From a checkpoint of a small mixture-of-experts model trained on Wikipedia.
Size: 12 layers, vocabulary 32000.
Training: a variant of Adam for the experts, 11674 steps.
Below are experts of layer 5 (counted from 0) of a mixture-of-experts language model. Rows are named router (the router's row for the expert), down (a neuron's output weights, with its number) and show model dimensions 192-255. Each number is 128 + 32 x the weight over its row's rms, rounded and kept within 0 to 255. Numbers have three digits each.
After each expert's rows: a language model's description of what the expert responds to. This comes from a sample of Wikipedia text that the model never trained on.

# expert 15
router:100127168130132101100107120168102109106157134076078178108203137101106141185197114109109118099165053168129118116191105099092113125039180106135166120129136133138168119147071079178176157111158134
down0:120102132081134125117109188130126147106151171181143090091164167114174139111109143173114109096139175126131144107094093098118198171166112134105053149117165103094122097077110140151102137141108148
down1:144157105163107157126147105142104163113112108163121130155124168202135106172118169106143089160141107076133063088132122143056106106123122083144168130141153209094125184157129148171135093123135171
down2:088114118182145114097121188102119130142172181111122102090186104124114146122122135156159132079212119063120167118099127184121121149156127166173143160201159193183161067117128104075121146127149131
down3:124058090108060139150079102167123182105147181113134100167112098139100103119105116113091112175191091152166130084181145139105154116161101102096092155178103154149076118175091124156169160170154120
down4:094112112161094159136167113132108122144189102094084131128105127108123125122082112085221131116146134169086118083132148089148166140134104145183109148168157152131130119153090216189135116087126157
down5:183122151137116118141132144077114123147139116127185100067081114190090113089157100080137156079166102100130120093174115138098117179142141162095131129162174103098108109126125150092146150150077114
down6:146151177116107126177136108131087142135125128134125095144190121127165186130169154133092150180104076115158153111125099123134116064131185178149161117115151098162087163055111109153149125093029151
down7:164137098118094160120098152126134108124080162150126127112174186119096140090063107107098172077077143049139150143161123136054121149104072167137172080132054082090222188119151123137138156179105127
down8:094131114193202141163133143143135077152117153171211116128109084132146181071143129167144157110161133117161114129194113121122115105106163129120165061128071136192090124139116164119161096089133194
What it handles: Geographic names, infobox colons. Compass and place-name starts such as South, North, New, United, US, plus colons and decimals in geographic infoboxes and coordinates.

# expert 23
router:105094152162126100138168235156076080135168148127106079089099152147146168135067151137106162127157167103099141178127134141136137097085092124166132146105090112128173157072127111093117116098088116
down0:147208065119129150143175109101142177082134164190152081152094137107163202094146126132175134139171125119166140089104124148115166169048117116077091095085089136117085057179078108133133071105117107
down1:136172078120103156058134141125102110116114178025156160131138157107114127140163106100098127127105124141117132135155075111122145162126129173143112128084158138122105155107152175128126104114137144
down2:086175095100120155121162159073170137121134100135163097100138137097142171132176129129168130107170141092093095090190043123090179173132126165122162098102169148163167045137111096116073167177079118
down3:126100177142116149122117107118134127102135093176124108141168102103123113092073108111087123085099134124113086142139053090121184085127169118106120077177118159133136108130170151143120113088087163
down4:141166090096139138137076091122180154121124088137131063139094111153113137125159171138080183107132048136108125106178102141103101109161136123079099155145130064134123104145163080141099141146181085
down5:093162090104083100173116113125103135071180085131156132167111141132135113091162080110148121100136139089142163114144096131095188114139128167121079114150127145119176151127167093156113104098148163
down6:143139135215096122178121107070160136147071129130078103094152151119095146169156081183128101122141178087154116093136117153090134135121162143105145148103156093164098135120112114156099097170117132
down7:144107100111119116124086142179082174105146125146139082141157114139074101157096162120133126094101163121113156138093067132145118116061148151153128091127101108147173197110074095138151166175147112
down8:151152158126196124146126146086139120053109160134112148114093074149092169141185133138109111140169106113112126135116197082116103149145159169187132156163172111154144102122107106121104157122148111
What it handles: Mid-word fragments. Word-initial or middle pieces of longer words and surnames, before suffixes like s, er, ing, such as re-ci-tative, interpret-er, Dirle-wang-er.

# expert 5
router:145131122153133188079124112175126156182105080135112059136135129151170181092115111143119127088182119147213195100116112098109164070141129121100159074090148154143146187155098099106095105065139108
down0:104130161105139129111115150125145105079067136153109093123125061118111125130073138070142157187114129118106114078101081147096125150111099141106135120092094060131069141091118077107196071103187158
down1:144134120142092116149162098086150151116072093146094146072147145104144140080130203131140191175196108169087094097123091114049131141128124092112155096129152170134178123072192186087131100111131158
down2:082091120115147095163108111115115096116150116200194148109147121117060098180148160125146105097125188136126067103137166132142137109128087147159146108134112131152104134195118167109129140150104127
down3:133098156155137154167182075133120201089122173130146114159084171106113159118110215115087143106148114138142138101073157108093200140138140105121104203155114078157171125111111141206102096142115067
down4:100143117092140113206149097069133161121125163114179144093087135190130152142144145091097135130113161142040138158134146064125110083155185140122102142075169100123146120096147114126154152185118123
down5:092147077159162085149132103150149101134146177118126126158151138099146119135157175137126107182191052125102122119087132141181139149085161109136152109111110107068145133184080126157113127126124190
down6:182141106054139078165159128138084142102121089159080135108096148124122099158155125133117180149184134140160117124152137172094118183097160164101129137160161100155172075143167190176111143157127176
down7:088101115149102127170103118088116119116069117099152097137154133114109058226123129087174092132139092138124100134154141136131206135111188121092108114126061137123103125135163213116125114147112162
down8:112102128184099108115135093137160139134136114142121103149108121112165152146153133057136070133178077110129100104185184135085145108166183128135164093139106146174155128124087175097167160123077152
What it handles: Measure and result nouns. Common nouns after prepositions, often units, scores or awards in sports and technical text, such as points, round, order, m/s.

# expert 8
router:112111150137119100188125157073125130146132167103132137106079118135122153167145067119144112104099106160069165117120144140101090165182170131145126115131087139129127069071156154169138127134113134
down0:128157144092109172094164072068113128079094155050118162154087113185135193153151106147125045145102116134091142172146133150165096100161129166131154105143091119110106113134143117113140172191178090
down1:097173131144109129123147118126088099114126158114122151121090086148131155155072152109127142101128091110158050161132175119078139127091106143080170167132135146167179178119154133102105107174158110
down2:117112097156171133141096110091121144078136176113182134088084139131140091049133055130116112128152128138160111138153149086161148128133159105101119042138111106134092133105186144147170116150120136
down3:090058130140138222092115123129149123100175109137165174143116114151100125126114145098155120128089104150115109058160124123095060154123146171082205127164150165114167142101145149184116136136104117
down4:129093161121173115125098110154075106126153135167113125103135133142142124073108183140114170118131133094154091203118173106086075139095133087149138153112098083167085124115156132047162132102141098
down5:133073129126123125105119106125071095060097114106157129143140136166106143160145127112122065125053163070130123130110151120090105082185164137135101096184130137134100123043146124107179101099182103
down6:103112176141133214130091128045137118193155105104139151189107106117142152133140106120132112133110132134146119118100119134157137156142089139142101150167147132118089135140070125062161123135158085
down7:114092110136104095113097117117152154092114110143151128100147090098135121159111169118127113117176074132170118138114067135127115187081106159163152108146077144168116095163155144089153089107154148
down8:133153126141186097091133186101129120164162187126134165128097096111129162143125142174138184179079140106141116154148131136112086152169061100088085133178171124103100094128093083118143140098118160
What it handles: Surname endings. Final pieces of personal surnames and other names, often in lists or tables, such as -son, -ley, -berg, -el, -ić, Smith.

# expert 55
router:166174099064116084109136105073116113143115142119114127138135190125145116150159113099164118121148177139142172126111181126103139183107089181120071128192119120120177110182150146147154068095211170
down0:103132093106120110177093135112136142175121103106086139128068112130139160145081096061174141128119128112127131092124096111121122120131154127130106144099094092124119189120130117173064099108121129
down1:082092116151122115156098061139131106159110151141106079146154154121218097121147113111099171139161124086118124179142107146113161148113162181146130095185173096121132187051103099083104121152115101
down2:135120112149144129095078142156145176192129153040122143143146127043117134147145073093120113072119146134150160107170203124061121137101129127165084136161121122110158130121148089116109137191162113
down3:074135137122179067103093212144102163127147082042174118158070118100106156137096178123108059142138167101140111164082093107130152117111121139189100135064064154117185077195099112107148182175143101
down4:110158096114101085154122164143142143131155098126147129108103219045094149145113104139153128081116136125105147067124112079109108154134128148143181103136140105096137079158122157140043142091121119
down5:120085175113141130085110185147052082134147114170117124107090088099119122143125148141146177171086102125116087113121123084111197131137162134094117145104144140156145111070091080136111116186144095
down6:125127176063189104154149097151088089170098137091115112102139147146122119118153110125080128077133084167157153189118135069090135115128162125187147114110081081152138109078137101166121130148131121
down7:159188135142106123105157136069096079118116110070151177117120075163067135147093158131101098150140110144118136134089057138149073112110142147106088119140090107084173107140178127118154132119108145
down8:097105146122093133111095139034134077115142132111138165161115146100154107165213122157171136160179150126201160085127087119108096070163122142157090095130141180142120183098179114111125164123120116
What it handles: Determiners and quantifiers. Articles and quantity words before a noun phrase, such as a, an, various, several, other, same, plus some word endings.

# expert 48
router:157134085120115146143152127107137092103095099143115155141178078145143156132172107127135147120100076120130114142101123167100069140169160134094163113108182118126180161115102149152163175151123083
down0:133155078117128112109129159084117154141134091159151152137089113095139138093178185112115148131145116116077161150124073060126138099126101141122085118128125113111079165143092124149062089155123165
down1:103152152102086139115154128157053141121132120155038140117120178148104113095150151128110179131117124140135139091124111127083143183146144131118137168159132106168115166165111121101117139145136123
down2:089162159154110126142172118129172114079137114129128128102182204098078171123152110109144121098123135120167144140151148105187155104114094109130136092106138124177152110133104136180145177132144102
down3:124110120044073081118091158143093163136113109125127121138110141088075091161128097132160124139108182136110103151157154087086165106148082131137141117096124155153169119103125153138138151153086166
down4:130112087176140097103103142145077170144148051122053111143182159111100134089080153168097120187142140147153101100130141126108108180110143104119133131105127120142114092141162159130167089179131062
down5:153135094166130146114145171117146117134124163135112148158144123113142089133114132132096060120112153140143082156102148175155125056205121155134171110168124171189124144134094108125091106146123118
down6:167110119114148122143187126133066125123128104104092108069125142127100140094178136132125135126098149218135133145057123127126165138142167141154119085120156156151141138089150119147139097140150097
down7:139095111128141166135143212167154157114122122143103111159155116164180102067114142148115106176112128107087105192127167243118101153095201153104138146118130180137093129128085121113130124136123116
down8:076068173110145118115144155143154211151146097065144118154113117120173118168125144124064088108103107206130110154130146157112089168089095140127111132108139122178121098057137132177111140072121128
What it handles: Years and dates. Four-digit years in birth–death spans, table rows and date fields, such as 1858, 2014, (1876–1943).

# expert 33
router:188105124153143097168174184083141104093110155078145121153147117182212134111109191126134130128110157156109157119152112096152136144079160113129159100104125190167129125069116098109093099149119142
down0:129142112141112089145119149094077129036146068118132117152088108131175152144123092161144147118085120157139163112100156184158114119123088135086079133099103173058158086202115105150101115071097159
down1:151097153104119170125208148101154121105113154155112124058099096095133038133089140087086149129150151158165126111140112082088091143109136091112114142080130150146053105118089149134190150128145073
down2:148135096159133111129146094137147123122170137184140130101118098114108214111100055130080155116135136162183124157128144099128158166072143109101101196077117128106142140121166127127149107117124091
down3:146144173098125088147123145145104130121140103181134182170086146077111151078173156082100127076152132172048132178165148150125170096094108140149180067147191104144083184111094058127105132080106115
down4:150086132134108149073092117098166099197143087145109097047188141128133151171142124109160096085185131124114076125131158110092130160072148118141106139122074143121146116192152132089120063128182126
down5:139050165143144129187146106115125089164128097173111134130180183081131121116128110138114102118137150062125120156096119137089105181118072120106132135151110125081079113120135154108078078090047128
down6:130152228143053155136127108091126134125110182133129132108147159140108149070109094139161105046146111083118174136133135065146111158107098082090207215118117092170166123134127145158122176145103128
down7:138075168107143132098098104144146141159181087187078106112139147081130125123110163139175164188167125178103170131087067135197123156113139110115159148101145119157159142157191081157127132138140135
down8:065154103144122109103154108110095124121113163166131096117094143182139152104189194158121122164143153117167110145090163158183174168163175190121127154136132051178136107142152173074143181200123107
What it handles: Latin taxonomic endings. Inner and final pieces of Latin genus and species names in biology lists, such as -idae, -atus, -ensis, fahlbus-chi, Genus.

# expert 9
router:068167096130153141095093103118107084095152117116122158150102156102118135143180096100132096075130193126105132131175066142063116165181103139154095089224120123095182101123142171139113116148124131
down0:117131150074136182143118175102159112126138106079102117158107093159101075146148159144128078116129137106129149093157099144094218131109155128141146091152176108100136138069096132103096050111159107
down1:112142166104074103122143121065117141133184172102107094210157121121111135054097064101185109120091142066079100124072145130108138121171123148118168113136061149106133154120121116075176122126121178
down2:097113122107169176109165176144156084078115141162108117121100137088070143144128164125213151138122093129113122140086157114163153083104086140166075122098090167081206110075134099117113125129179155
down3:137038161155153162125085170120108107098119142168093199136074117117123194114128142103094145114120113119124125112121174141062106164155108042131138131125066137068186131078142127134152149144108096
down4:086155122102119088163157073084073105188093118089145106110124136081169129097155144120139154173168103082113166090166114150103161197153143147111147101194133121142132158106094172098149108150114112
down5:165135138107125131170151088109136120123105113130134134109190033085172155141173174164131151152160081136094119136103134101078152175113149101098136094082119148175109178178136145125122151103123084
down6:139096084144134147158124173048214129102131125156168152096072110130144135128083205123160163078094127144095142166120129123035132154118115113200155170124018166148101069146141123132086139091122141
down7:154122146156100142146066112077143158117140130145138159102143100119125168146168130079151151190156076126149103152076182136044216127116092125143133119136125141129170096091132162100197167128130077
down8:136103145112151144118105135154131167089156118141118127076174053160126139119144119153166176100089102095072121115147138092069181125139150128114048183090158114160174132086123140100081109128139089
What it handles: Given names, of. First names of people in rosters, credits and lists, like Matt, John, Robert, Scott, plus the preposition of inside titles.

# expert 40
router:150131104093139085126128102139102096107138138123142121087139164155147115133115165136111090191143165093123115070138147140106191117089133132127099142119154128111119143099136156132141114181119114
down0:121138121108134107153117060127146144179117209119158138113069065093146131144160106159153027159070127158196149084066144133109161126197127181162138170139076130085117157099166201116147137110134144
down1:168199156151176080112145129116132109104140112139133175124089175091124155135088117128176100085061154098134121176115061158153103075149185184159083152103124144056103196083143161068194156127106136
down2:104187144100103145135128102129144105167137106122211143100157188132120170149125091149140123141114166086155117133094121092053121106163134166090169121148132118153135135147143148124181112133089098
down3:109126125117122062120154129089125113094110109138125089135137172126138179100144103106176143159123149114145156154083149164143136100148119121168109129128121052130127090173081146126125112178118172
down4:096110102084146115146199087112143131145116124143140115142083099177128104147198147067105135146155138120138221142151172148099100162069167134195172113095153034115089141147176117116134161166178127
down5:123103151194172169184110151132133120154139131109077165064134081121127139173141117104131184124151104162110098150121142121112123167171143120136150109142176132144151173160226166056114123163197093
down6:039125146073120115114164112057087095127135122134105153164156158126145193084127158046081092136160183159073164128098117107181119122130169139153127101125169098124121120165178146133126128118157186
down7:122093120091139078082094183140126140163112081081124171146079098145098130117110178134128133137121077121166160142131138085149109151116074167164149095089133127104095083130116138115124138116129125
down8:111154170128158117141159104143116132087081142174174103151104141154086152171118124064110086127089142083195154134080121169128119155122111085145136087149128115125145144116167154123149177087156072
What it handles: Infobox field colons. Colons after infobox field labels (Time zone:, Format:, LC Class:), line-start dashes in credit lists, table pipes, and brand names like Windows, BBC.

# expert 62
router:094143172173086100108097167094151077156126241123146061124128114164084099091172123170198093075150136114135074186142153121148173093136168206140078115137113093163106139124165113138103161168186133
down0:174109111154180143130138220112090176153159094042165149075075155099068090130129136143171182137168146112145126141198142097121108197103100133111150144134099133065175122087121159072151167102038139
down1:132163105165099114116117116055146096164115161083151122145068165165129155094137130122170113131156140114174079128107140199099138112122169124160175155120153130155109191143144147145128123122145117
down2:178098135162099192124159131089155096132164083157157104122135154141136120144106086168158105132183072128167155080139110118126127195112149113153186134126110112120138157131089129153154169192076113
down3:116141154111176102104109100118124036148109153069123137107149122082129119091114119107077148092129203116137096119162052151093090134130127113137112152143171109128096133109106125115139134112106077
down4:173119085135131103158109163197084101149176067128197100076160123145133142191103092119132107117119120143119130137099072090132142063163169083073147115141084104107114168090119105125109174117155107
down5:150117074117099161069134064103154084124131173146168134121173141161134155135165106176121105155139138117178189120139128110103128119133178103105159093163084133210095161085122101160095120138145134
down6:150128111120181171120116107160076088120130173151131102148122152178127195063138218138160150089096163126140157128118140072179076180146062103137068121130124124114132160137087142112143109169127146
down7:138184146135163095167194120093076084136155173121177107130174189150073112067145125117166086106123146098097148123112156108109144128132128150119140124121114097062117127155182130185138178151110099
down8:174158096068110143120156112167109124138177087147107121117113122149120089156143110109165097186066136141173110128151148114172116115124105114208111161150129046090148185165129118160144175100078135
What it handles: Pronouns, verbs, row starts. Pronouns and verbs after subjects or to, such as him, it, they, would, served, and pipes starting numbered table rows.

# expert 50
router:090142080108107109168092125085127111116109225138116193124135136143136111092158162146157072158100132097130129115120125102113139131132172138110148124109096158139098095064109158050142082167163127
down0:172202170108182123051062108141140094154142107097128101080092121129078129104128156073084131115165160143142161082115125133106058142187066121052100108095096129109146128086131115128133170123102182
down1:121177086148143094136151129143168110107097097030098082175181152150120135138133155113131106131171116144139185147094125172105088142156135186153126146064122133136123143133134182114092167165126189
down2:165079154172148205139135150101149150151154141164109124117114140147076125110096126102112136117158183113173106139195110201149114115135191197088161169097136145090122103105163089122164156173174127
down3:104125141159140145133106128099095070142117170156153190123101159082195143084165129117206127111066124204150098176140131134110090131105085117111092144185109065074188101107109127136086168103166093
down4:142135127116150102132119156126117066173162083089127109168131161105140193168131152083108165090127166102104142120126129117155022103101127193123085115099122134216090161103139171167147141119110163
down5:143126149102168178126136101132075148118170152104158143105110147101158123147155127105115107124161146126114121129102134164104183114118092126080140059150094120184227119181106140114078120088100116
down6:148085105095112059112116161124088175116151142113177119100095126129120159115135107144151129131157147163091131178121098114055130160156134154089151098207062058055131033135139164152205133157099092
down7:092093087078087158139136089097133124150132140178182154180151153064113106197177126093127151145156146119109185056180130112121144086141113131183141169128059120172083068123207127179122101141115121
down8:153158108124102153114164128130126113080121120138114109145097115146179139111151104153132069162194136118153122161150133037131085140106127147163114158157143076130116149168150102139152185159120146
What it handles: Place-name heads. Final words of proper names for places and institutions, such as School, City, County, Street, York, Angeles, Avenue, Speedway.

# expert 41
router:166134166129104127138110121156111098108184139149177202122170120102100120096137100145151106166140107126117100106132143109167128055094138077123147176128122081097098065127174154108147094153079104
down0:124116027143188144121132114194075104124143128144129112142122111110125102146115179140098160121139107126053142181146151076148082116142172097112109060177109115151140144121109104146120100120146063
down1:101182113135141141192134107086143129140158117101173087196134192119078119130091165158151199123140133144097153153138176135150068141114104135120167130131135145124204098124144121184148136154149121
down2:129080120122124139115130049096065116092165059129167137131153082155085103115060134158146191144089139140143189124112102113193170031114182124091106149100167145117079183156085142129127060152132153
down3:142140125130105127071136112101090152116141148114102140102151129123110151155115200057179073132134149081127123102122132136120107102115099146184143162114112113108135205090146111141130142132179175
down4:131155164079129127083134147152124081099182060136098117123095111111143146141133195150118168092133133128166160111134088162099162170140148093149176132132109185110153159158195148147147120130186149
down5:055151062066153104127092141144071174129175110147154151120113096110159171156104145037085130066174133092195136115209175162167105128119130108120125139125099134091161087103114111079187169130104153
down6:101121102149131133140095121160119134117131112146107116154100100171121135162176085152149142137089107123154109103145143143111164141082173159080088130053136112094109171091140173155141132165140113
down7:117149152141136121109140086116123116108146187186107084098121134194145087109128067123131170088104151101161147117146152144093114087128102127171084105126130109178157101158112116106146080150151148
down8:118037111176149108159152165123159126064122157120118128160156170110124095126146153091132112131115071124114097161124123133182097157158096119164098115131132141134185103117170148110082119101113129
What it handles: Numbers and compound parts. Numerals and number words, kinship terms and prefix-like pieces in hyphenated compounds, such as 5, seven, two-day, brother-in-law, arm-triangle.

# expert 10
router:146047110135127164090092141079175116115128094126116149125100106155149156179136187179124141135151149155159057142172121180218081095135087121129073164134141077174125128194099118117122128128159120
down0:139181146127136126153122121122120092079181167153107115153083152140135175078177072161118114149136105197082115130115124106112194111129125087130084156117151019133087189097191093130185192176124071
down1:158131111098120137148131135136111123094125128132150143142102164140154073169120145171132078102159144105046144168143079072078134160163192139059132096113074091141131157158171090084120130085160148
down2:130120091177119082137161115201129078161129119118109072143125073156117151136111166146116142117171099156156140155137111132069113094115094120109139168096136101082106163147159116139078149142108164
down3:169158108172120111129060115169216144166146094152158094164134113138128137116137145130148148176117192117160165125111069144091172145147111148121129094115140137037176125092077128096130163150108115
down4:045079114189110108140191062165116152111127068136102112196151088152155103157132111151120126132118151178127157079129117187133096147114131150098139104134130119196057113108144141154113122110197104
down5:141114131172083096084132172114102146140172134143106129133135131082110213123135086147130179116140085133115074127142148143102159045097123137154149177105160165148048118127111093082097138130157162
down6:111091087120173164118132117139114144147121139130153174165140090126158094128161121086152105120140104079141175153144154093156102148140140162087130112213147014115142081099116150108145118113084138
down7:141203185125120151146114153077108101179145142141125147154091112166108160156147203143066096141096116102130136189109092108117081120134138114126177083159109201113052142158124110155067104115072109
down8:140127142150107077148176158149109095146156145141112135052079153138122112130052140141106129101162149157118136112142128075051088093110132150160138140109115150156127101073150091103143116174086105
What it handles: Function words before verbs. Auxiliaries and function words in running prose, such as to, a, is, have, had, would, often before be, been or a verb.

# expert 57
router:119110104150154193153158084162133119158134135121161105150163104085160113089070141085133141080153141181131112151153145089143130104099114099152133171095155063162093117091144135119158117167076100
down0:123168125045099111152091152168112124085131090137107082200126118128139106102099120133069076077160095145147151112136156088082076105072189129113137092167125045165158186099100152160136148186136122
down1:165116068155113116040094102192179114101162122155100151156092078113182109142170145158136090107140121154121166130155148126100134110144102134144144112170111122169051114085107161159171121168129145
down2:167207155095135165112072149112142154118130164137133137123143081098077197105130065091161139076166118121187122127130121066160089082155049168093095109116124132172104169121167150143063115150142168
down3:101133101088144096034151099127120112093128148129010182137170094097152150138094087134172095098088175115098129144152163100106157117118121142148150137178126160158151131157157105122137069105138173
down4:147156139128131108166140093173153137099146157105141128123111160155142087122108114098137110171172157082140115101117142131162114144114122135096125078138100064111159186128100166091192135102108152
down5:114155149105154143120170142130170175149150139163175143163075105158176132134109068131122108061130181129137127133105147167156109117165177119126141033118102121125166142187157062119102133120099146
down6:121127120149100098095163187152143070158108108108098167086084074175135135122163175133151107096104159172127157122167110214108109125115096107151175065198102143167145100145103153115143065137110113
down7:165156167095146150132073152174172153166121128121080119091082105140147121148128037110146110176184072066136179181170090170153144150088130151146139186100086157135132154122110113105108137081129143
down8:170112084158110145118124163165132131095142139134121184110136099122139091139120071163198134188167059114143123051144120133099156171096102094104130108122148183124142142143109129133111093203145148
What it handles: Mid-row table pipes, directions. Pipe separators between zero-filled score columns in sports tables, plus direction words like north, southern, eastern and taxonomy list items.

# expert 13
router:166162113126115146097134087138088145150175100084069078128161106141189074039128116121140168180121139102117078175151127109138104061112081162110101121187134118137131144144110144095116153179063090
down0:120101148087131097107161103135132197102143157091170089166105082132153155122102123127111081104096165117108135156152145133124175124170101097177063142107119112101096147160159150135095078076092146
down1:105132144139167074138233145133068147146067157127100109107105123110139153187168175145102109164175131157058101120091111120124125178187139202115145104118149143133140048104148124129122057099142113
down2:116165117144104095145105143167143120091098079117142108134122102074091135135125165118138085164119224163168090090143193092138102122062122125127107090159110125098081129131091183183154171149134151
down3:061106155161099109122126108115130134106165100093106166122210173082155161174113131182156094120147114135139114088109107138115150092104134154113107147124150137157097165109145124143136185164090103
down4:104181119156157128144133142101093113170084136138165075087088124199116144192161167169137124125091117128119118123116154145104146171126135113150097192118190157096089138102115164134113143183107081
down5:114129094073174086147175178148127118082129158083105176100143125141142092101135049138129146144115153105135125114161071069147147113080147123102079141106166134118094145154134128126076127090117168
down6:088078053110069145078133093137152125122110106102124165168140056134101148168089155167179140097117125144148139125118139113150094112092118142124144160147127092153110160153095093074135124148054121
down7:113102124104150105162148145140132151145168081118096150098109217097084136144089145160099130115087152123143128115123137117180136131182165123086168147149147045107159194157132171095098135067100110
down8:061097192128115097146104148143130113134102111161086168083111095090125122112142152170203121128110135150110118120197174124115147182178174109204139157147146158131149196115116128176117069106099148
What it handles: Non-Latin bytes and table filler. Byte pieces inside Japanese, Gujarati and other non-Latin script, plus "the", pipes and dashes in tables, such as ッ, |, -100kg.

# expert 18
router:129149112114078099134134096095142099166183185096091112120117071142068138083130089118088123111089141126056157149123117128095174105139145147116170112103141096118054106175175168137108170177119101
down0:127157110131193117158195052111084097082153098145169162116084133104066177126081125103097120103153130134163054175131133118132084136150136095166096163098110141171111105128111100116104100117138122
down1:093172126048140071143116103135088152152136121109124153027138164152062139129150140115099084139187094102139156100152141203073129187170121176117116135145155106127150135084170151045179116078124100
down2:141108083136156141075103098096105123087157121135167103166168130111120131108164122075175113105112177081146146206085119134068178159174115150122111149114120102154122181141100071137140143135144191
down3:191106109091089173119175131114146161115134103155086155190125117145119087126189149109044120146147132076212129105152142114148151207199135120118121123114132116175116164078111105110138091088046177
down4:144099180079138127112109069143146167090111096085096153114125124128101135193112156117076106164141097114113125140112120131112201147144114078174105146098132181083134087131185080090174165082043141
down5:083147075099043094123125138146186088088087125131126106117045100149180102113115154109168172139145148150187061181126147087135095078137120075079151079098091139103111165015131121158139129128118110
down6:130084109129142111074130127123078164135109110135168112111176135158072111114155093132121118137118175085113158137092075065140198153120174076114097165111188135136097139108154125104132128162097146
down7:187129129132121126110141139148095117170119172126142187167090160160111123125142111136114178124112150045146153119140090178145099150072174108146131208107082093140143061142085125140171174116120109
down8:119132148168131182086111082141160092103087188138142098123139146073081204042115116138099112130094107103110129141151190118138144092107127153109124110073085079146076117102155120115132183134195127
What it handles: Name pieces, kin, labels. Pieces inside Japanese, Chinese and other foreign names or CJK text, plus kin nouns (wife, son) and infobox labels like Website, Coordinates.

# expert 53
router:125108119130125103120188143110158106142155100155109127076131128122160123095171181132170142089090098080157121150124150067139165099117135154081125115112135063125137137050140114145128100190057136
down0:100124138122148142077115137154099137106122139148104182095195132061099160131090087144169154132127106098152121079092125102127096098132138086129116161116128082098139108158157131159146157155141161
down1:141119139160121101122116174138162160073127147149048165141163163095082083139166142138120109096152166153071123062104130205106151113147107093116148113114158071096119107089137105134077094130056146
down2:166081113125137089097121133082138139120174128098098125138109131105108121081053170105104121153125188091134094149106109107111095098109108117123109132137061147176153151177124132179136131140159129
down3:136130095113180163089104091183181095173149110119135073129112156153123166109146202097095055167122174110112156085145072126124125125195121105139145107125098117126123131102171162103180140181098120
down4:219073149138102130095116064134139128153076133150156155134154158124073149146141143113126146104152157114098153167088123126117187103103109203148153163174082154173141159204100140080087118083109079
down5:133126124098105114152153104070126165070111123156116134140145185105135098127175110047135124166079121188166068146100192074126157118207053135139155146145089151092129088151149128139153130172178108
down6:102163112096146130114154068190107122069121191121099039116152135126184181149121196187140115185155160091132142100084168107115101147122124141086135100112150143175175147149119094126076185147179077
down7:133103167134117181101077120137125076149163172105097133061108148144128102126155118181218232093145152114119120082079177137121138147143123143098105175150116150155116191081089167141132087121170066
down8:151081135159090097090114118109146135150087130131157161097122125148187178134123097096140114143159161156124150159140182182135120081146077124125131089195130112115092129118069164064161098111099141
What it handles: Codes and catalogue numbers. Roman numerals, capital letters and number pieces in designations and asteroid tables, such as Francis I, Oryon V3, 775430 beside MPC, JPL.

# expert 43
router:076119130161148110074144117107185091196124190132116091119144125083080159145104172130193128080131167129139175167124152148125183104108107181143162128120177110107101126165119147137051138126129141
down0:117124116134134139164162067137115182107146123116143127111140197159101144142089114156145098101087129138177105121121116090110181139172114123138065163075141160118145076071140194127121155162125112
down1:206148106125130099069151152178132116085175076101169212130128100119117157095122131112124093164147128122152137086151107115163177127099129152107132125168146147118058167157134069114135098080132165
down2:089124155110112152181141108045076146111156144127109097164098132142195089159128124162103098142140195138127114162100160153139141123102141156124058114105109118227131153070107087120157107126189133
down3:165109106159056183161150139134144124104156089149172122124058121168142143126171094088159104134149131122102139130126126183148084148158118107051140104079081136141128153085171108130097092136078157
down4:086098113159083144144178148194120109165113141077118099159116126152131182103132105175132159164143152079173105038109147155084122075119164107143090122090075126125143124112115122168143102097163139
down5:105209143154127130130098176144089162111111123103102140140155117108162153143130131132131158152166096145166072157155056124117159098142162115122155069191137143119104158117149103118171204122156123
down6:170085126118145102150135091142143182097115144092120151112093126131148069142078153149109145128079158152135129089050128151114119098137177098119124066061099114104172125111174156120081164132136141
down7:181072122074157172111151074108110138136112133204168083143139117088078139143108082138139156100135059135112189108088143131128104141135113117157117160127101153209089105130107078140150111129185123
down8:166091049102082119115126191141099242123127190130129145117127138166099150039105175177144122164118131143150102176096134069139185132106157121224116134044108110120104092112124136090183136170124182
What it handles: Table cells and codes. Pipes, numbers and short codes inside sports, episode or results tables, such as | 3 |, ARG, FRA, TKO, Episode.